config.toml
n_layer = 8
d_model = 320
n_experts = 64
experts_per_token = 2
d_expert = 336
d_shared_expert = 320
activation = "squared_relu"
moe_layers = [0, 1, 2, 3, 4, 5, 6, 7]
router_score = "softmax"
normalize_top_k = true
routed_scale = 1.0
balance_loss = 0.0103
balance_bias = false
router_z_loss = 0.0001
init_std_router = 0.0147
lr_router = 0.000482
vocab_size = 4096
norm = "rmsnorm"
norm_eps = 1e-06
tie_embeddings = false
optimizer = "muon_variant"
lr = 0.0058
beta1 = 0.9
grad_clip = 1.0
batch_tokens = 131072
seq_len = 256
train_tokens = 893900000
steps = 6820
dataset = "wikipedia_en"
Below are experts of layer 3 (counted from 0) of a mixture-of-experts language model. Rows are named router (the router's row for the expert), up (a neuron's input weights, with its number), down (a neuron's output weights, with its number) and show model dimensions 0-63. Each number is 128 + 24 x the weight over its row's rms, rounded and kept within 0 to 255. Numbers have three digits each.
After each expert's rows: a language model's description of what the expert responds to. This comes from a sample of Wikipedia text that the model never trained on.

# expert 43
router:096152107138127129147103105150138172117159112106148101137128135114139140140144134153119107139102092144161146136132164142132127118112139143153134117124107126134120166125113100137160103117122090
up0:108135171135115122185142137100118128140113122138117107150080115115101120135118087122117113148148124117116143136138150096167129123105108149129125151161128127149111102110139068115115101106127140
down0:155112130119139134086078107183161156131161153147179135135197136116141151143138130144125139126125109111123142110170123112120194153139150092132130110086136111094135152151103153133118134146136149
up1:169140154139115104180123113158097150076146127116110139166130188094117127161126093159133100152161121132157093118148116109137170083113148128118074165109134107087106135124087140106128110074109144
down1:092149109121131163141141130112138123127142135112141114122131126121129127094152119087167128144122132125088099119174116181136114106119120089138140083134145141143176134114144158123115135161131061
up2:102112176149090121114157124120122131150122130118136117102143155121156126170155095138167104116136112117135096128115137131123119133120120150103109116102139137167121129137082122132120134141110116
down2:146133127110134132149144092120137113118148134138118151100142118129129120121085125109104128121099119085129109132136124122112139137115183112118126134130117174109121137133140104102136092134191144
up3:147122124132145104154058155133087140139149148147125110122137153143142154141131123135124127109128117127120105119124116175115117131120163160146108142119129141111087101101170139152147146124119147
down3:141150094130133168151155103121161138115104095158123091148146145093120130130107126154110144136115142129095126138140145122137162114147131134107124119143091156081124112100081095152170097097118142
Description: Opening quotation marks and initial word pieces such as d, D, O, un, pro, ab, often starting quotes, titles or math terms.

# expert 58
router:098132097138144124128101089109140165121179082131134102151145142117148130192169136147137163120116081121138155112141100113165130081130166116152152118130100117159128136135134124153137107126117103
up0:125145156101091100090095122127156120143136106083120147171090135119111140123171131139127126105107120144050135120120176119130153134122119092094181122155125116114129115074121127129147126142131085
down0:125157157107121118150139121109128139115151128152104112127137162117160145141136087170115102119133087103152129109096081112135114118110135101124085147114117137111119125118088138078104109133121154
up1:089128126139121100069129142136123174146141116116119173080118140114094173101136125141118129105153108142138142131178111135111108073113136193131169136145105165121091158096146110160135126125146170
down1:161111135130138164172181123086151121067136108115134075154136157113161180109107114154143148107108136108122136161094115133127159144109114085124100118149124158116184151100101138147116141087112088
up2:143114119082163077161144087149141078069120127086149147138171117081107101123106142135124116156156124104127119104079130151147139118170130169124156116122153160118142131133094085118130149114116091
down2:110099124165151147127172123125103139154198117144140149126115121128148167155146145121097187129154163169115127132129143118064111101068167092124143113135125111125117070120181135096122131149133140
up3:150105168136076122161114088113127098160119100103109112150130126133090133143129089138089113112111127089160117161127135174162125127137123104120158137157135132151132154132124115129152159159156143
down3:160131144150127133111098137144169118114148099159116153164110133131149130154126107118139125157120154144145099138142140138104120126131107084088141137134138143132123119170120134126120110112142145
Description: Subject pronouns he and she, paragraph-ending periods before headings, and word-initial pieces like se, inter, del, he in unhealthy.

# expert 34
router:130125129155143142109122114154166172117128096106139143140128159197169116115133118100156189109155105128137129112147093168162137100102182157156158097123110089146149160134107096129153101117104126
up0:173128132122127057120136132139152120103099152092088166147117174147099124135136112146133133140135142114130121146133086134134136144153159180154163117140128147133140132128140124125119134116114142
down0:129149073104165176094113116116082148158129158087101112141140124148113155135091162139151101125118128119133122150086159133146107135099090116165141109117107083139111117157123160172125129145128123
up1:140098146120149120114128098124106118148148133121124137116147196153162102182091137147105120172113075154124110178090145115109124131117128106123101109123103069102145123168148145128154091112093111
down1:108058164111159143155135151144087146103111145122148144108084103115135136104105147123139144113116147114161121112140118125117139121139109129110184125139118170161141164081112139157106137143139112
up2:158084110110132152155131148203101133158119076090142122076132135129117108107101119121148155094156179153157119127112131142163136150115116126145188118118149161148101121128085133102135131102094115
down2:097142113119163105125134091112146122122124123112130180093130170141094109127147160105105113154120096163147131127133151068115125112089151128129105146184143107128113147107142096164137103148104158
up3:161154120181103176135116152142127109137157049123136113119102106164131162126101150150152133079134090127135102112123112148166092131106136143118141125138138094135134088090158092118162153120109161
down3:081127135106124106136176131135109124152131124113121112129110107145140112104114132135110122106148099169135141164161153154124122174124148127147111099133143170149083107127135219121117123158116099
Description: Field names and short numeric values in infobox-style lists and headers, such as Personal information, Final positions, Preceded, Succeeded.

# expert 20
router:106164094146125101108126114169157163118149125124119144157115123155141124114154128151144176129165128148148118133163111186138137109127147133169147117075116108149136146149119109157147098114142117
up0:122121159139144139131134095129160078131098118157099111139174102104091130123106124122137144174153128132152101129139143149148127123146115067146115138152148119108125186081132120143178133117149141
down0:126113167130158118113101164138086112115094167135139137143056115117100124164133179129146106116090119163129130128100108142139148138140118111076120083140184136175139132152163104121105114136152122
up1:085163167181133138118136154093118162121148149153138127105139145113138143151121083109155163084077107108152126122126147100100159132096137121181135158135182125114124146134110125115111118150113115
down1:156155125110083095136091173132153125109138086132121094114119146128098132093134118138110161117151109099155096169134120152148108133124074118111159085144143117168093093153135131116098101074148142
up2:136149122136152141109138125149131140105105148110132101141110175107144135123142136110123147146163136140120111114152112101139122169103132166114176153090129081143103084143097125131140106098105116
down2:146147109144155117106101134101092090137168093108161096167140131123136141174141147135117131126112115142133133180137137120136128084165113096134117122141112136144143137131112132105118156122094134
up3:147146124113110147133090116161146119171133111148124146110127132128148142152123128107166158084139153119103099178097190085158164118116145147127125107100127153126135154143092133181130133154141099
down3:153146119148134139107132140112122154112164143124122122167145139165107122150145107112132139127108121143132132060152167129111106124138120154128142157148080143152129091076110192118143115082145152
Description: Syllables inside proper names and words, often after N or V, like V-ul-gate, N-ud-gee, L-inc-oln, plus out, part, them.

# expert 39
router:132148094169143126145139138168154153094159103113134082153118116143140178172141137146116130152161118140155114106158127154117111116107171143143161107139125101159156149150105105117172116103099078
up0:148134163205125172060100127127132158160148120101155152116161105137133140151146138132110166130128150150133123147164107153175090116121137152146115131138136129112134124149130149130117073130099087
down0:149139141128160124165121129140126136077154150131104111140113149144138133118115119132150176138134135127125124117135151125121094114134118143104121121150108113098158142101115057156155175088104107
up1:139184119093120112095120134115110146108113084126079138119117162098141108151118131108152147145164148138099131138143154097120158137120119119113127140168118160119098099170154141091160121112165143
down1:126100143118122180177112113115156090121140143164159110128124105119163133128077167124124146119115108137169127108089067118134061128147165164120163134114133137110151135131117127122113139125133115
up2:156117146114150084120123120138158103115137074125151152156111145116113123130108092111129134136103131137117102071130145156131135126094128110137127136141154162121152079167106162146120127098124087
down2:124124139173093158107165138146105136135108148159179119104145129133131141108159139149129154126133096150101118130134111130141125102150127130159121126110116131183101138157156135106139088132119109
up3:145166114128144127103131089173118141117142122121097126152111111167131159136095123121114108119123123122120122123153159110145052102178132112080202133117100123147118114174107146096173091137126093
down3:124122130170159095145144172092142125083139121091125140135154133129127141107187130139137120124115134143135140154113136133144195161163109133147129152120130157099127100106122086109141128133133143
Description: Opening consonant pieces of words after articles or prepositions, such as pl in places, fl in flows, st in Stockton, T, m, sp.

# expert 51
router:132170133142177168120140115165150157113166132086156158149115132162155124145151141106114194109205127169124122101145104180156138103132145147162174092121103105118164156167136105113147115097097096
up0:123102135121135121102138124137121105108156120129116142140114158138106138136105134195112130061129124109129099101144110070141141072134165099108133145163125109134111100138113127115119115138101138
down0:124131110127112160143128159104133150135155107129106146143140066081112115122143171152148092139113103143114119121138106172093102137096154131073110139122181124086120135116121195113116108103120167
up1:140082106121132114164132114125142126122132117116087138145100090120155122133118156159120136141131130148108122120124147152139123106158132144125137111135097125150090100150177108114122124119156089
down1:113145183113155154132133138155131128159115119126142114109126096103140189129148130124113125127120150137157132126132156130136140143093136142129108131157092124065182134094104120153137128148125151
up2:137155127124122149132152138136114122106110117118083150145130147116139125150101140117143170124143152133110120097125163160140122126126123102152098172153111113136129157135117110109138135158176167
down2:142098128137114168142150135153129105122132147171114127143134128119146135135131124134097120130168104097140141131158146091143152169134087142110111093098115069152080156150097125158142131121115128
up3:188138093113129118129155121170150117188123115117131114123131154118177108174138153111131107124160111133107143105129166115094148121159124145132134127136133101166129091141134142141166093125108105
down3:125126122168119093119104109144102167143068163138133131107053165133099201073105154146179139107080125084174111125115094133183130130134164161158147106128098123140141170134136162125115123118164143
Description: Nouns and verbs about films, albums, shows and careers, such as film, album, played, married, attended, often in biographies and infobox lines.

# expert 49
router:073174098154155116142142098127175160112188115133112124156108114142150126190127131122133156103154136138166122155136122170160103107087146132160160097142134049155165155138102106095144072124147118
up7:083113143143193119132175147144064107142145133129145098155098128071141127106154118177118126119096152106083104170158145125145101109129153191119074177111135072120129111124123152138149118131151108
down7:155145115091112140136121109109097126125094120103119131129134124120094102177106158124136124133133142092178134101112138139126118134112147129114122095162152136117130139118088086108112166105121127
up8:120117110088152104080118131178141125118143123139126128134111154123169168115090071150134099138119142107145168127134095123134166122129121125131153120161106120088097131132116118137166168110154158
down8:144131098146130123130141141100138112110109144136138112113150115118136143139133099102141141187105117113140134098128186139090159114128118128128090182157192122128163138073144150147120161157109166
up9:131113117102120182121179118127134117157117129147122153137140115103132144142118079157141106108152147110124134157065092143116083132132163145148146110127127166152113133120134150126138162138120136
down9:085118121161102135142084103147168093159125113162116105108110151166096122139102098166089093158120112116128130083140122146124119070161105107119108102135119124128127138140175125137145154138139124
up10:127101079140156116138084123140170124156156173114114121117071113093149121139142142181102118118110097088119106127123117108091128130113163141140158109124130162128084142120132127126175159119154098
down10:139163127165098081102154139153158138135066091121130135146169128111150133126125083119087134132121181179133147090109134137110104105112092103110089115141159074105162095163121109144106114124131174
Description: The article the, plus his, their, this, those, mostly after prepositions like of, in, to, as in "of the village".

# expert 10
router:119146125146162108134116119137150162130171121085125101162133122180157138125156147105159136139143113164147142129125142143124096092110152101167149131082123107159154158128111117112146086118095127
up0:109124137179108129165173143084143108184135113145138148122089168132139108141149157162151109173069133141124096116117122112098094124131119084150120093124128171166115143148091163129145130152135116
down0:144112117118107129121096103121144127105130145102110106154119129153132155137096113127151121143102114098162131148101160145134154110147141193113157121125132133142120135156132104128139160106140176
up1:109127110139132152106117105147132161152160151118146116117138139114086086090141149149138151112125106115110111103141131180125146106117161090088167132135141098061101096075154118114131155122138160
down1:111094091128132111157119148171136114144098115128123109097140126158130166167148121118102086087103135047125130097105102131133115179160098128147114155137133152140127152113143151138114087079107120
up2:128105134109121122178127107144162127139133150156148101110157135096129189138114109134127064133100107096128127146144117113080125120134137097101146150082099096129150115158154094128107111127138146
down2:135099121119128110175132141108095123120089110140162133155125150093118090128137132118132144151126129132102126108119155121105151156151156133144150123138123135121074112166110205141158121113173161
up3:145153141124095108126169123079147132150089127125155133113098087174131173096125133105141168133145111134152105132136128138101131108170143092124103133151159119103112119128144122121150138108114180
down3:170125099143152129143112097138101103154123126098113146140130129148144132116089093108138102132107133093134129114153117153116132071071142174074134158142117095117090145097173122125144116122129100
Description: Bare space token after a pipe, semicolon or colon inside tables and stat lists, just before a number or cell value.

# expert 53
router:097149133152213132094097101166143172140115145104113071146127122142208144138136136120158145113157122132159147170129163130089100130113143103136121116106128096150149135111128118139155083111131101
up7:155109077119145173144100157153133114118132144100164103144147102121133136112112130159159110091176091104116133129098100134122115142133115135134047095058153091146120102097167140122136124109156104
down7:122133148112120141125090118102113170101132135111088124124180118139129126140078112133092154181139163162146096120141160112137100118112124132095110113091145152098122165088112111160119108134098118
up8:195152103121128106130137148135117156162117127092128106147102128177118127144127119144120118155112141119133135166121098126126146183089092140098120092103113118145138156112112069130107135147109149
down8:128088135090187126110114142088152118123196136152147118128121094141114135148152126106113118136136120112146120095103129186124205114134112087119157165139151147113085119148169149138112117115172106
up9:128156114125108121123146110131109139126144100169119131165098142106100114125097130181108123135117119175138117126113075153098095135076077170151085097138125135122132114106124100153180119110094096
down9:150102147098152108124113122111124143130145142126140169115093119144122129138150141133130101126117101112151158105117102098122131115116162108105131162124141108104191113150123141159099170119150122
up10:100148115180110155131127116109115106086110188152116095122132126096146110163139078091128173139102156159116179138105162150092144163132173122131168110148142121081107140154078148134148092164152124
down10:134135092154176132122092150119111137136098127108101159147147129095134124110109146123089147123159099102149127096153127156135099124165102122121127160108098114144128157113138100106146130119098140
Description: Word-final or mid-word er and ers pieces, such as songwriter, miserable, Easter, semester, Wagener; also table line breaks and some decimal digits.

# expert 31
router:117127095160170112165101076140125173122122090086124095166120103149174155138144126103154119111173118118140128139130111182124096121080123131154141119073111068161172155120133120107146080129103112
up0:149108113125056130117153081119143157153150098103103118163154104120127145121114129074127153118149116116111158128119113126117115123139147123111129139122110158136124117108158115146161101180117138
down0:158119142103153138166119085109114135135131145146148141132075104134140103142161116123129103131106091149116142119131124148190128105111145147153126126112172093101115129147160152103081130103167138
up1:185121148115154138119132148089137109126116114127152114112118081121122122112132115130137128112090156097151105134086132095107135108137163131099118164085112115136134107127129138093141115154166110
down1:154096110117113160126176144176139148117128121109163142109142154112170143177128085131105138115142124084142121092182168138121136178140121120152124115125149118114106084159121131169135158127124124
up2:102125101124135127137068147150119151111163147120103125148123126115163139139094116171158143115147172139123091137120086131119184123154105112108145134101160131126131103181110148116121088120096149
down2:139104134105155173102132125120158120136121122134187155157143090120129114095149110169071134151057086140089137135156108156143091172100141103129129153154157116126161151134126125138085112077102122
up3:132098116121126108121114125098131168182114165115110126112118146102123138138100133163115090157106120102102169133108135129160149118105126158144154158086094123142107112111128111111143143072129144
down3:153087127116156146139131146128124121095124130148094126089124145115103124117089134058142085124089127131123118115168142105112187116097119133098135097138117158139153111114144121141155146178106133
Description: Word-internal pieces it, ot, and, ch in exorbitant, robotics, negotiate, Ugandan, plus closing quote marks after song or album titles.

# expert 19
router:108157160143123104121114099134159128111163109107132112134153122121189152141139102134146127129163072168164121133124125121131159137118166085160133098085112093097169131120118106115130078124135124
up7:122140131142137126130108096134132147147121112078122144105136123084107109094164111127156154144136100174145129089120171127162133096160112104097108125138169066139143152123118165186115157104155115
down7:124100146164112125090161124122152104072175138124149119153137138154082149096119124106152114149122145109154117162157100126097098134122102144136151156120145154095098120121131127087130098131157137
up8:149144098167114055147119116150120131141139123089097114127154164096136130127107143131123100148174086120170152129140112139138114131112086133134119142182136135161145126092113097134131154148125114
down8:153168139114095138123111100122142104154130100129148108205123132101153118094142066129148111119130151099158102116073138129110136138144145158092112121074159140117097136111124136141124146137168102
up9:092149137130117153128062132095149152107112119152120077112086122158110087137149134140117143102124108131122148143122095151125079124091143105150135144150087107137099150140118184164138105127139164
down9:139124142134136091140127138095116150148095124104128139120122160082100163137144051139100146133150124117127141150175084100122140128117108135153123088113120087118134095126115159105096160139095144
up10:120070139146146118105169141107178118120159160129164135128157130108121103113131131151149124146108120121183128150123158160092131057168088100129116120092117145113135093146154157120172108106109135
down10:106164132138104153102152134122154132114107128108123112084116108093122160129126144135108147154117149103110166092126138115152153164127132101127155136141149120152154121124108134150119166148118146
Description: Past-tense and participle suffixes ed, ated, ited, ing completing verbs, as in intercepted, inherited, estimated, Filming, plus used, known, held.

# expert 17
router:137144118185137114098155115127144113108156096118131131137118134154150139173164129144144139132143103166169147150145156167162116089128135128187142130108123121191190133139124121164129099108109125
up0:116126137142123125114137102166155121150108112126109158108143104126131146105121131124125161130121126108095119150129177148124151115058136121120170185110116152154126125099101124108124135117149177
down0:095147166103173120091100153101128115095155132157146126149128096159150143096106102110113093081161132120122151106138134140102127171132127156156142101173148116164117116174129148127129134150101121
up1:086130151096130099123140142137076107109104154116072098095141151096117124117084138146094153095161116172159122127120124113134118122121115113126152152132124164112144179114092079140090154116169084
down1:116115107139131117108182141123128130121126118143132135153112149115150147175146148152138131139126138128093144129097137156096143152128144186100120090110141084169154128164148133130190108124107150
up2:123110090128142081092121132123128107137132076095113143087192096149096152142103096100138137144155142138137116137116105121162124117171156151120181133144138135104157130155120105137134152109087122
down2:115147160103133138124127107179122129105071132111130115157078136186144110143142110168132099088150113125110128127113129133103124151125147160135134101104138123124130175137133165112137111089161110
up3:113143155155111079110155101124176122139133094135129186146117196098112126112153106137124112149143132109130092131132124160144091155108149118160168138126138133134096113137160087085111101084160151
down3:176140064153108144106158137160111143145126080120106107150105122143123118150144136150099131154137132114141154072140165117118151116108171101076072145139140089124162124129106147132103136158085132
Description: Month names in dates such as 29 July or November 1943; also ordinal th/st, and pieces like ern in Concern, born, lived.

# expert 42
router:115146109137163119112091117138162141114145106124120138144129139132140160152111117091150136133156098127144112149166106180145117120113151150133141114104099114158180109121116152122134115132105123
up7:100134132128120179104134141139173123085132122130129133134098113130117136136147167157136118162137127096111110110159158147103135152114148141119134156138162091118135127132146084133124090106169117
down7:124109120170112103099157115134094150145159121148143105110152128132124103125155105125128127083133169130101143119123141089143120068092159129081120135140145109128128124129152135118164161127128161
up8:110129152126174123116136075105128090134150124140097115177116154174110095133147140121121102158113122157126117134153112144112108128087098096101119118083140099121103130142139173126081119164103144
down8:145207148137130107131171141109137097101089133133128139151160149165099147128092146132161126113128154169106113111098142104151159106163120116138125119107127152143106118159124121134164124107139106
up9:121111141154173112104128118106100138133094169162151121115172132165113155136078136121095146112142116118114106141119099136115156106086108149128133130112110120152132119151140085132117102154090108
down9:171122169147118153134084159134091121103159096136129116174105147106172158133140170140104074165143156121147129133183141147125142123167185090079117126126145132125138117129121134121136135152134125
up10:119153106131126130121092157170165173137114137098121147101126152121121104151175108154151117124129117125097116111151120115165076115181130127108139134110147161147163147140123144145127175115129130
down10:177126136110122178085127145140108106179132123090053143117089109088130117131119142158138114116121164140174110139094131097118098117088127110168114137116134129112170171117118203149119136139149183
Description: Articles, demonstratives and possessives opening a noun phrase mid-sentence: a, the, that, his, its, their, other.

# expert 46
router:080137135147127102139139090169146163115139096099167128132135124151130129137180132111135110108142120127114117147166129144170136126119166103191124086104108085140145165164089133133159133130095116
up7:153126124141136108138193115157125144121106137156165102154098140107136179161149148095091102113129119137094119175141123146164141147098155120170134091125099174128098139166139167143124111126138138
down7:114139132111116165129104120142119112119123153102129134127177094137124104093099097134103152176114110120138116150077133099137113119170089192118133161122107143128125100093132078099106094109152111
up8:125115121114172177135131140135152163133133128109166137169132124134104131117142108099116148142126119118133127135197105150151179131142150127146130114144117136147093100141138108124094094108138148
down8:140139112138103142105105109144100100169138147131088169076091130138167127136154169126089103151123110160106144138127112100086108142161108127111136125110139100123126125115122127139116149126137140
up9:134119103160108115151147156126099154119142143116152114127139137073112146150120100202137168148147132098124140095145140139156100142140121126093136121094114126109101159117152101147142131120168130
down9:160125135162153095122156108126170117150149094132093166133111137137154070112123115117168145117103148128110114147121181110099114136120128119128143098092155109144116142134115145104093141132121139
up10:174101133135121186109155114170106151148110117116132163144182131185151111143125151097104155142137125131135128093093145095156137188161154201151124135122133149110127146149146132102146122146121147
down10:120114099135115094157109184081135127127135157135179148130119147110099135124127156170145106148099125119177158199138132121123159109108121134102145137118178105097125091131147104102149132072123093
Description: Leading three-digit chunks of years such as 201, 199, 192, and other number pieces in coordinates and lists.

# expert 61
router:114150124140145114107107092134148160103153119084134087141148101153132156146144082105161140118154108142171126160155106168154105109133131105134144101057074089144156137115098104139131133101106111
up0:117119098164139116117089117104093104140130106116158132143107146136111136126127139132133082090116088127146170117121155089126152138154123120143133177128079110152106116144144159165128129153117088
down0:141119139106120149114137129097136145112132139119105121089118080112116131128129149134136165116113183161070127105100137133133139121127172133132135095122122120125139151150166140132136130067149156
up1:126141160096115139120128135129142119110112123120100122141137124126099122086111149154177114120122123079113116138137093086132117147107135165114109144102123174153147132098174148103141127150141121
down1:123127115103133121134103110098120108115111184113174109133101172114163125124092141100080122135119158124151092104134133144142125133098132119121117152132141122105134191111102101076088152109115151
up2:157112098152176099128132099128121145144061135123099101147137141132108108104085062133168111153159093110087170114117131134114180126117099195119132117103125119171128111138119129097132084124105134
down2:146098192135132117113124128156139119140130111163150165117121151096159123174153143129144115154078144153150152136091145143145173099159133135182175111154136120076131131161108150138127129156130108
up3:107121136140111122102148091120069107123097170106106143125124173155112114145110145126132121116165137122087156123171151135123114101104109118128096087125121121109177105111093131130129122146130110
down3:106138122133128146127114127122111122099115122136164078125171121090186138154110150134146152174073122121142128116120084137148099145106113140116125177146098156066136151083140164110120129139112144
Description: Coordinators and, or, but, &, plus who and than, joining items in lists and phrases, as in "1990s and 2000s".

# expert 50
router:115127122119175126135172103135157122139134094124156083151136123128118145142159118126158095159148109138123153150167163153145128106109169139173160127098131105142141156131096133128117088079108101
up0:122143148144102122151111132096151155150125132103187134142155179156147131138108129124148132107130097164140141100129139120108137149157140148150105123184109166117093186127153097137158163140115140
down0:119158160122155154095117123174129104157108116147091162125168101142143099149111134110103120131130108136130123179133127101127123125105137099085117161123158142111122111119144122136146141098095130
up1:101133140121134078164156158161142122111149169114118134083132127081143152069156142167142110138142136115112103096151113106104143086138138124144106098111123108100096163096106145155184146117126117
down1:112118098091126124146139131106111108086136088167113141132117174095159126119136118109138106186154136094106127125104099125113118148156136134125114117145141131137134109165129132132134091092138130
up2:132133094157143153164131107141129117135129127150163160134133121099124140151114131150128129089128125117173140158134116166131145149151138169115132055098118116135107130117130121149131128162153134
down2:110170158116139117083143119129116120116127124099087115103105147131100148113182130154130136129154166138112102116110140117109136120138122136173108140121116088119135144168112127090127125142109163
up3:120132131134099130132115136127100120161123111116086140118111156120094162084095163119142105136117126134128105090117108124142114110097107109118101138128122148162118161136131151097154139080186124
down3:122154099096162129131172107156143133074143164110147110141149118142125098144100101136151132130128113174136174154113132121123132140142123124165133151164114097151141101122120111146116097161133096
Description: Noun-forming suffixes and abstract nouns, such as dispar-ity, Over-view, -ation, -ment, -ance, plus support, power, town.

# expert 32
router:079169114139176088120114090145187171109130112107143128157114110179145166162128093117143139121154099142152144153149140161170106127095147130143127108072105092164155139122077120112150136074111136
up7:148170117123152147140149116139144151166116071161208147071133131150088088132084152105121132123133129145080129140171128125119148169108135102113166138129190114100136132141168074159131141128096116
down7:106116156114120133139164109134187126084115130126131159089081169119156133124134107101127123137124090119155080179133088157141139129156089075131086158124100163092113138117122178140112123111111103
up8:145086145115164141111155151097117088158123146113149070192143127104138099122099127118160127132149164153113133123149125123127148176116110141105110102117105147150151151110109177124091120157145125
down8:138168105148086093153122085144130201126151138134184163123143062155162132179124166122097140108092141122110128073146133137147121101118151140145102092086138108116095141136133078146109116131112127
up9:186082114154112131112127135176142157127133160074143113142121122115101155133110108116150128147142172080151118146133154116124166124165110156161105126129088119120100160118139184122146135124136145
down9:106153102121133115166114159081136082131136159112111113119152071117134131111133138164135170129098110142120087118133115125083123102110151071121156121126147183106140127188125122141139104156115089
up10:131132125141102143107124137159131142142118131105171114111106119126099092125102134155134132123106149126168126139131129143131112121138122099168125135158142117093105091140130117144094149168133145
down10:181136090153128149128145110135130157082097121150103142126122163111124123091122133091104148105186132168128072135111123136115129148152099106134138109085118102144166116123117118107121153108151123
Description: Commas and full stops ending clauses, numbers or list items, often after digits, as in 150. or 13, 1996.

# expert 22
router:120148156178173134114150083120138108111189101072151134172126141135129147174153140136131120156165082128145094119166118137147130123134149107117156126117091084154172136123081146131167101092139112
up7:104182101164117125136081107121134102104142099090122138100129171131139135101141087153152133127152105146110135120159116118106104128134115092138179150144105148177159098173119141141110135134178142
down7:150093148109109127143144150125101123110125127125148147137103121126115129098176098120111089126131099122139094119118132144129117138085128138112114115114138126133123128127116083115137137084073156
up8:150116151102116134148133100183140121118137136137127131099108117113134138108111087134188113116119119118085110081143127092096163156142152109190109108091108098119133129166083109109121118122124107
down8:126130164131121102132118138093125121135139149104128129120168114144165121105135117190140100162103135091160170174127159110124144110131132106087158154127141142118106112134148136143137140123148149
up9:144154137124129133135126138140130104156114107119142094192109151157103121151131142121110115136083116123120117122091113152132127101116117117089116104170123119113164135114120105129126148116148103
down9:112132100120080126150116135171147130106106111148099155108165124100178150086192130136125120119159135116098125156149112111150120113165100122142115143069111185098081166132139164135112093147119141
up10:117127134140150112128148156126126099098124153113150118206091098117120130148141178111122140146133178105171119152127134102128138101174100228149116124120104132153151188141111143128116127132131149
down10:123153068153101127172131142080140154109077105149112123121170138110136137121110095110123124151106137145112157118130112139135118134090129122152120172144127119116106100117125157134195112121130127
Description: Word pieces and descriptive words in institutional or cultural phrases, such as g-ard-en, British, American, business, military, education.

# expert 47
router:099125143146143124137142127161169122117131114123131109164115143122146131174131133113164128126158115150128142159124138140162147123121154119159140104121059119123194131118092157134139115140119122
up0:097121121112140102123109142144106084116149148106111108159136095123122118140152149132135136146100115149137117154109159113112139135115139135189151123111096124122155137109110100132141134096129117
down0:134160144140183182125128134125142169121136132136154139116140165100116146108160136110106170150186151125133100128129093119129133160177126132103111116146142103109123140097092164138132134156085140
up1:079133162068148083134146117116122120104143150134118110171136134134146126115127154146104130134132120098129066125093167113112097131163147140124122145110128132161111101061143146115117129116142131
down1:145137098142113157146090108146134113112107130136182150089143128150125092097148160142171125155100140104104134167119132147150149159111112140121139094160113157133127151104146143184120084163110138
up2:159119123079143118125135086122113138143107120154121144109129104156109117126152118132142144123119111120079119122144186090127107167131149136138104127127148099073167117119167114117106147153107145
down2:140155109121113135127144164123114127118119098128118126111074138095155102155134153137152174176160112137170132092106085145145135106102094101157108126133110129179150115112099143143113123117106085
up3:124100161136118144136115126121137175135158132086093174085138099109119128165124149083142125080084111122123140143123106130149153080100137151121122141111099130140060127157123172120156140130146170
down3:108102117135094114156141140082133152107115118149154130154108104138136145113152129142109093151079185121146137129128144137151183110139129134125140085122111150100134098156148079117130108173196128
Description: Nouns and ordinals of time or sequence after the or his, such as year, season, first, second, final, career.

# expert 30
router:053136139145152127143128089141140127102167118127117127119181117147146141152156117119135126112139095121176119120144087155129106122145157131154186093089100121126186149170100103094153110128135097
up7:082124109126135157119114171119139134146126145136163110110105137120092143140110145154169098126174162135093116155125071108059104126134200091138120098146116130102147116139139166112135134148131130
down7:140104138150116168141163129105093070131141124127136109145133164131172097076116125135124101106110143106118135096099145111137133119094148086087116149100140138131105091089132103117095098112115122
up8:138100111098149123100122121122135146111102137122176147137126076134115141108144163103125159138130118161124120130085122155128119149159132114120129146079111125135153163116125139097102119169095121
down8:126181118132104160131063100166165152146130094136102131130155140127138144107115141124090137117118130080129159166122129068144098130116118147143157113119138092116130115162103132153124140151135060
up9:130111150145146126129097089142136126180167116114124118135127113173161163161160095140175133085150139134127186150116120115044145165122113087109111101122164168130135088149150108140097122179143108
down9:167157090103095126163142104100099196103123176086119179119112140129137171152124091180102130125134148138147145088113149133091151119131152140108107180125115132179100097134139107095074144129138127
up10:128087141113080130108143085144096168128150090124133176136141148129145133123152125125144135141166112072073122118157119080148093119072126114097131137118096104154111116126146102156138145150149136
down10:152156166182155126138126124114124085112096159143119084155096126136133141127161112139078150157124134162153118143108152144161141162129135158122136156128132114068131149129129150124127110101108139
Description: Word-ending or inner pieces like t, el, ver, ing (jewel, defiant, Sgt, maneuvering), plus non-Latin UTF-8 bytes and prime signs in coordinates.

# expert 8
router:126155163200141116097122109144153128111149114082112149151171124149113142159131100112139144135186100149147171156163127150150130109100164125133138094074113082163144137124130110102146118087090112
up0:117144177125164104145154113110133143125127109153123092091109130157131112129149101137115081083137129118151170157140145129108137120092081128071141131054125157107135112108132138124107142158129121
down0:155105113138104107102143110133191105116138109076112145148129132134110177154152092180155191131134163126126105104105142121119121108152144129153143119159112107141180114133112116173130154075102156
up1:110146105097125112138123091125127143119113127128078150188108089121110120132122113109191121187163086137105164140130137088154169148082137144170127116120136118156086168146135144147143108136105119
down1:202119091147129124150096134164114126162122142125143110136153127153144088158151178130118150097101141094135097134145075119144089092158158103126117140110086153109164081119161071147125112146130118
up2:150126088161106108128154145095146144183100111118135164065134165157133164107128140098135090173127147130164169112117148117113162139060145163147144116123106153125110139118151138114160131117070146
down2:131073164105144149171129115129129114158140142134122105165155109093093139075152126155104120077120152144115109159150117157156111141182142118155100115099147109130094116137137092101093157120138118
up3:134132113133137152136119111107157163130125159118124110153127128182145103122143129119114125068098122104171150149132164139117042135143090143110133181117117134142153120101143160162129148138104115
down3:092147138133155067083189127164107119128134098139134142125166138094129106127168128131171119099095107139127121147117102106124158102087167177137121135111174086112081110187102121096126145099141142
Description: Nouns and suffixes naming people's roles or groups, like philanthrop-ist, recip-ient, politician, members, President, plus percent signs.